Weights of a small mixture-of-experts language model, trained from scratch on English Wikipedia.
Experts: 32 experts in each of 13 layers, 128 GeGLU neurons an expert.
Below are experts of layer 5 (counted from 0) of a mixture-of-experts language model. Rows are named router (the router's row for the expert), gate (a neuron's input weights, with its number), up (a neuron's input weights, with its number) and show model dimensions 192-255. Each number is 128 + 24 x the weight over its row's rms, rounded and kept within 0 to 255. Numbers have three digits each.
After each expert's rows: "gets" lists some tokens that make up at least twice as much of what it gets as of all text. This comes from a sample of Wikipedia text that the model never trained on. Tokens count by the router's weight.

# expert 11
router:125136153100153115143110119133162163103143074099076128109122100089138105178102152155139146134137153141130152124169131135125100100157143169119181102112125142144167113124161116127096115125175186
gate0:098174140129100117080126130186137143109122111145126126149129141121137111135097157130065152173158131135145111136145187115102117082145159126126142145126130161167124141084122129122151114109138145
up0:142148111134114090110126113112118121128103134109150117119181125107137137159097122163121128125147114126104145159121133131099063137116164163158079119112169173181116144140139152146127123151087099
gate1:142123145114175104122127154125112133113122123085167158159101136120082098115127125156169143169132155135096131129133153108113137145148107133142099086088084143121108165182162099135128162149099096
up1:104112133094114132106111139142184074167111133125149108159131115116113155079182123140119147126113166140135130132141085177148148124115129132118131125129148104123127112141126110105119169124167134
gate2:133165153093141072132122126151135101113094143129137116120126102083187146105153138093109124166137142158072116097140144123108131107115105117091102109140130163188111156123160126154145148151134107
up2:168115124125086089106148151123128090159137180129137120127171088173122153086146153127154142181145159122171135150118118138116112115113141130158129127166157113091136130130130159158133153148097155
gets: "ed", "d", "er", "en", "man", "ist"

# expert 22
router:134098090115124171103137112124158150103124071177128116168156140111151148172108099161135087141113150128149114148085144129111104131068118116118159119150156116116170111146111135115122139117163095
gate0:119106098108112158173137124135121085158133133116121119151151126090097150145120139172108156149128136118153169134131140113110110124147128161114132165138138117131144126061079153086145143106130105
up0:109133131158113098147136152096145100136099139141092129142127123150134167165170099150121123114148125179122167154116124126178082172126097125121109142145095107099155122103142133112128149094114129
gate1:097140133126119139174111126105121106174142128123119112113122192122134137086121155129102129130051135116137146115144105158146110140080104111141156119116139106119166112152091139123130130127122111
up1:112091147138145108134154106131130144112117154139155153115097141112102114161139110146106096174086108123174117096108117132123100102139107106127121132157083148121074124107110124119142096154137114
gate2:127116160180145120151142145114152074149128121164119129110065133146124164119136104135111136118091180122118144107118122136108132106126103104134151082125156138155138125124144160163161159096114124
up2:131149136124154178095132151142151176128154152131065157131147124115126088107111155105137136144142120095132125081114168142161122108165098116133139154066129115126131154117113160160107094161118143
gets: "ar", "er", "or", "ate", "ary", "al"

# expert 9
router:137099143117148121110147141130132117104128184139137125124126171074094126113104118134168166112106119124092148132127142094147146160189063132161101080086115145170088140121158130072124156148085126
gate0:098112123121161107175113133125103153151135188116150092109131131137100106110136123125127119131134134107156156134152116120144121132176098129117105112150124126138142123168127145120111073111094105
up0:139113131149137120159157155167133165122088140113109113098146154099124180091120164142147114140125128132128164146160169095092110104143125127159085133131169091144069140136154120135143140140102122
gate1:129101110129151119138169131093129183143142107176093137177130146137141132132109119097161120103148078150117142093147090113139136107163138149099128145145129148128149141146087134097112118135117078
up1:112140117122132129130129105102114151119161163148123099125135122161129122132089124104109145136123132150115130144140119150090134140123148156111111142168118141112141135131128098134134114137131084
gate2:099140131145161146161149163112159121132148082123120101152146135110107129122139119121190114126113111151119127107132128132144144124123143145111118104124097085157134121113124143128097171138122112
up2:096123129145106148095189122137131123133109125105150146141182144118109179119126142092119118152127123143153139088127124133092112108154085148158122139105136196162126142101152144134182146124124157
gets: "\n", " |", ".", " 19", ")", " 18"

# expert 10
router:141117088155146187133171147172098125132095166128127123131118130077154102138143092099143151142127143126114124136132128193128154122088087128128148140068141136154158176132148166149145097098125092
gate0:113122109138084139133112106130173126144158141125100156139184160111147110084124127108096132109144097138081121140143133113138137108154122123142095110148163164123104122105135146172129129086142112
up0:127115113136130185133099132207174109134138128113147156170119165107141108090136137169142145113086110174133100176114194131167137112122133105122156145130151161134095081125131138167139092115143105
gate1:183140131161092149140134150100167116102115146144179086137128141107145156173160133084157127139124121087133150132163080117169136087132096169120138129147162113131123137148157128111140134099124107
up1:146134109113091109133092112115141136127131108116161116115125118135137172104160143118123112127135107138119157142130142065110163121154139171123156124141204140134137132068108122121096104141123134
gate2:085161137145107117169114112153118118098129114168143120162131150149106112110137170096187123171185113144133107151101079122095113180102113107146104149094104140156142150123168132151127133129183130
up2:174124082119113125117140158148112118160130122096141113121131127157168113098114138106088176136129094158132117169120165128088115108144150116129140155121166140181126144158135177138143114099158109
gets: "s", "es", "et", "ies", " work", "ment"

# expert 14
router:108131125113124151097163149118156130148093111175140149113142147099107172157150069176091079112107079136150100137086118086122151120121137110124110125117129116135124077120128158101158142145135158
gate0:080118073156131194147119127110123136108127154131098081092152141099118124143135166087128102139140127123153117036114128103120104155119148085071126118141125155127127138114113176148077123112137130
up0:097121147125113117110136192148123108131119124138136146148117162090107098156109146119137103130121149138149097101120150145127150127110136175125108109092135093174125122137127134104140101154149157
gate1:148145110080116154154137112140124151143137088112108134087143103131106127103132099131175114131090092099115127117117065142129122079137115142120127162125128147111128110157118134151124149119132126
up1:106118116136137143137149091086140095141133140114124135147098179141141150174129176130147156124137122120133153138151151101154131134089118097140103154106122168124107184151155158111142096114128098
gate2:074107103075151110144118148111125130143130110175082085151139143119132127125142112097113130147094102121164116133126128157131130110145162135090106114138149113088138115164089146138131134153115148
up2:115140133110148161115168138091123115158166094130098117114146108136091097078141140121123078125119152136119121169110116111102126128119117141127109096099104128116151124057144142117183144132148125
gets: "s", "x", "son", "ton", "ch", "as"

# expert 29
router:155154140147103130122138128113145124146120123132103164117110096108084087134102132119133134117123109129103135133152117142153118103111099108106113121134108140150115096105126129103152107114093115
gate0:165073116123139122162161156139172125097115090125132122132111140115119105092165170094109127125122088114181103115125120132135147101120078137145169131142108137130105134100125106142110126105101124
up0:115141117143164113122098124106099135149102175121116122120154129115123153150097132136110109137137117092144122142168166101128148168135143089115103109155108144100177079138125179132119131153132130
gate1:152138096150115112115189123132134140123109140144146136163098112156153151114091123141119134154138136180146133131106121141181097112091142118153111148116128079129112129123150158120069123073154118
up1:125110121156178139126162165115139102123111152120101118143077115098105158121129146143127150096128147163134153105128115114129120146125112115137141120105127109108112147139119128114129113130106142
gate2:131127077138112162129137114154135160117134108154154154116107122089113074120192144111139084147124119100134104168111151062099137141139126124133113080079146127120105141133121120095131096123115139
up2:155163102129086171113135117153164142091140134102186172138123146071106114122145142142121164132108064102120116167120145101127119088125150124129101130132136156091117120112127140085125087153075139
gets: " ", "al", "il", " de", " \"", " re"

# expert 27
router:152169130117123120138102131128121129168110149071145170152142049138133107127140153131120108133154125134124110116139131109144105135187088117123105092111125152146166168138132123152155149148107122
gate0:100134132091109084123110122129141125160133122155170116162137141165094116113121136125136136154101103111090109130105141164119137121109098126118088141095123098123114158140126104142114142132115162
up0:112144143159104151093158152132150160091112138093097150131154118122109126161131155105164144100141110140147112115114131146136096139123126155126179156164107128073132118133140151088150137163140132
gate1:157108105131135101111137122132141088126133132166085143136169094100153136111155136121115115128137139109121123090140117129190112134137133145119122088098110148105172087116147114093141140080104098
up1:134102137103072100097133139143105173143164150128084102092146096104117120114126165107138103099105147142128122077115155145166127126116140150099162090126094150109110135124144134111099130115127146
gate2:108137122157161133160118120138119087130102142088127172155139108127108108189111143094140103081111117130134121132129137117147129155121120147131173091087097199117160121141113120169154150126141133
up2:136080114130156139129132123120141106142086143074129147105118084150123142142097145139123122089143115126136105095161123145106087124136124115123139117097102162111107122125116104169144101093138098
gets: "u", " re", "i", "ce", "k", "cu"

# expert 28
router:127139094144168127134148174139090137120122084143143166104108159109100112148130106131144123154172114130145133132156125131081153147132142105116123143122133135122075126116162117114149138154185099
gate0:130139112115117171124108163117111108146131108115119148140147108097145141114162112132082144127108112133175136146169146096080175123138091137133138135174157193112113125111131124123149093144152092
up0:116091174184157127132162137099135138132115139150142123112139124136099140134141104149182122101161145105138148163107145136125121119126115128130136154155138102094119110125151129115121147096088153
gate1:142182117147119099141140152145107165154128149126139140135097145154155157136129118102119148124115140124076064138123102124117142173170096159107093157092149129166105133145141135136107077118181143
up1:152091128103177150085148136165164089136088109122163131131105106074116104115130129157109097131115178094150129143109127094132129112105080108101157112106127120144120117111142085143164161143129132
gate2:114167102126168174148155134104134122137126132147115144072143133085120125136161110146103157143149126143083091132155139084113169102127132156143172110143138108134114142154150154152086120117126110
up2:108131151165162084116131149132107119067112106118132096156105115141145123120140125140109117104101142139108075144104151151135123105134163104149124127157116112135124128137093137100142117126142141
gets: "n", "s", "t", "k", "d", "r"

# expert 31
router:152104138131115065128137138178134118111120131139129138112142165109162152139081108168109112147140143122112082134121118146079129139126129142176111117123183111107112128116139164120129128110171130
gate0:140111108106158137142132145129147086133104090122099128094137133170107125107140132116183139092139139116091114082138146140115084132106113169099091133116114169093128148125118135149129121156109144
up0:083143122128129124107138085157103142101134097099083132174127073130134113135105140115112127150141093152148135145093068118147173153130145098167156156099170110132125142145084150119132086081140161
gate1:162098069111160156116123168152130128126158098141155141114136130115150155127084140099126198143154133084141116145136127191152118110154101111143113110117139085127129134082176139137115155102137133
up1:117116094126088134121106113135174163109143138202131148119130152094151128144100108099109134136080127113136115189077112122187151126144152168120123123142167135170134131088148140094142147116145158
gate2:127087113136109108114139135121184103141150126078113106165159110155107112143102142099135124165148100100132115127111128115132138124116113091150097119106101118123117117109160126130079126122133162
up2:106170164160109139124138104086147130077151169138081145128116112106147102141134146081124145121143115108129121119100141108157159170118151097143075132126137117126112124098141128097140130117091152
gets: "s", ",", ")", "th", "\"", "),"

# expert 26
router:116125080130129122099082163145120121142125152094140132132090132169160096130174148098102130138156127093098150113080109107170092130121140158110116165161162109092152123089152137103107168102123103
gate0:144139128115168149093115203113126156118129144125105083121117114131130064129100124082113146110154129049143159146098176119150086135135133153121115118125090113157192125147142130124133158139102052
up0:111176126131137178125133143105110131135107121176139110100120178114187138124112140109093131132136129085131149145117125137180150112129104147145148128130100130133138112134169148154139133120136084
gate1:114126111125147169135060128172143117087103165120107133164137153082103146108166151135104144123113195135126159126075166118118127102120120106147172104109121091095123108106117121114149123137150136
up1:119087147130097141087149162155136126109099206140112069177153134167103118094170121110122145137144136126152136091157159124148154099112111138120128107110123116128135083147147103097130141164111170
gate2:110088181152107091124134164106124133144117134142153101128099150107135136144077121118153098098104126141117169155112100127152155106134086121122137120116146154139096088124130133145125109106143119
up2:094119157136121180123132157148118116142116125122124161137132147133088128109105104123101119120106146143130143099130120107123124113110147100156142145152141110102134118135129142135140112140137134
gets: " the", " in", " a", "c", " p", " c"

# expert 12
router:133180123143136103137114112106100103118163150107126128150157129129155135128109136059161105119142169124159160138132119164129098120150115148096140162140122120132163113143145159120126148131109124
gate0:107169122118126131112150109122116094157134168122079102146110133136141072139107159129137128115152156072115123147127143104138099142129137124106121117154130103146134124156144147116119125124117141
up0:131134108112114113130138134149119148169122135125172180150118129103100079132099105149092137162118095117196149142131158109101102117129144102150149109159096147163137133126092123178137101150096127
gate1:135141107115106145149140148114103114140107119124100124138139143119139118107104118115085130151151129121113127101159105125084125137134103185145134116102135071156157125116118126104092165090099106
up1:157127114143137124109110126118069112112105072133156166103128098139119115149080118138110083150192123116120155140109109189140103107138116129143127101115102138126135122153118129111144146132091151
gate2:097161112110150136146098116126086084094083137153138094145105150132154122124156122062166099167127161129151157111137172161160133125104157137112100133098137113128123107074090123141122141099139172
up2:114138112128141149139091110133101135125127110134137119124153147112167128125130158088154136138131155095141118097132156169119144127147151112093120174120096129143149106114153160099104142120141144
gets: "y", "re", "ra", "ro", "o", "e"

# expert 4
router:105168101147156155122149100123107133161119121160147078201167162137136136149110165120129103145129149108177143131087105161114118137139170126136147148157076142117171148136133128124119148131172122
gate0:083113113114104159189142131123139140148132162150164115144128097140144135135118137129204150089098076115167135140140100136130161125107169171137120150156097110128189128101142134075148134100125147
up0:138116122092094119130095133127128127121146108152142107141172135116139131160116128148115147145120139160186129100132100134148160106218118122162110150114150119126117101116157157091111113116163131
gate1:118138133129171131115111111148137136151105120151136115105182167129175151123119116135144168139139167108165106128116113132117126129126079139089109125145161156142113112113106155117109150116165121
up1:156129096143116117166107129144110116080151114126083162078105114158152126166132141117133128139108162126162117125140133101136137104120116129101178131132113165070131149140133138158110222136137127
gate2:157122162140115152121161145132135145129120189140135093117094142083098120143110142107165160110111134137136131086101109136122129128149157112121156160135123129154140127123112096106125113157116114
up2:130125116140107127121096129137115153120152117164126154159136105125095118152139172123163135114153144153079138122144120165152063117128134093128129131151142135149098148093119146122152083158137101
gets: "s", "w", "n", "t", "th", "e"

# expert 5
router:137178096137127123147091148088120147107114148126100111126113083151109161139146154135133163133154106132143124108124167137167105120097156115158117118188108158114103125151131096149160087144114143
gate0:125127117113102103110098134104157164102105098125114051131146105122138126114138141148101182139131129105127116106128130114138115105114168144156141120117125129166152142148152093111128100110117114
up0:154087171126131128106118107152150147186102133119124064138146134122151136122129175125162101122118106104109130090119128074136060136137082145114134098161143155103088115146137110134092165146092131
gate1:129159138103122124110132188145124144128110152104089129135107124121133126156102129124176130135092129145127133141156131125133067120120132138139126122161099116093093101181157146150089075120100165
up1:103115155187101133136123107140150169106193112153131138166108109151132085110148131120117116105118157153131086147160115133155105112145154117081108130098175108137126110115130112097130139118143108
gate2:128174101144061176137066158114144085129135178154113083096128105078184160111122121121113143148122149081095133113140114109131134086124120141117115111108126150135100099153118143117102127124125126
up2:131111119146148076134137125125106102101136092131142138146123156132048147177121110124107140162133133145179113139115129198140120090128143121185108170129093133103121124111081138089139147141103149
gets: ".", "ri", "e", "li", "te", " |"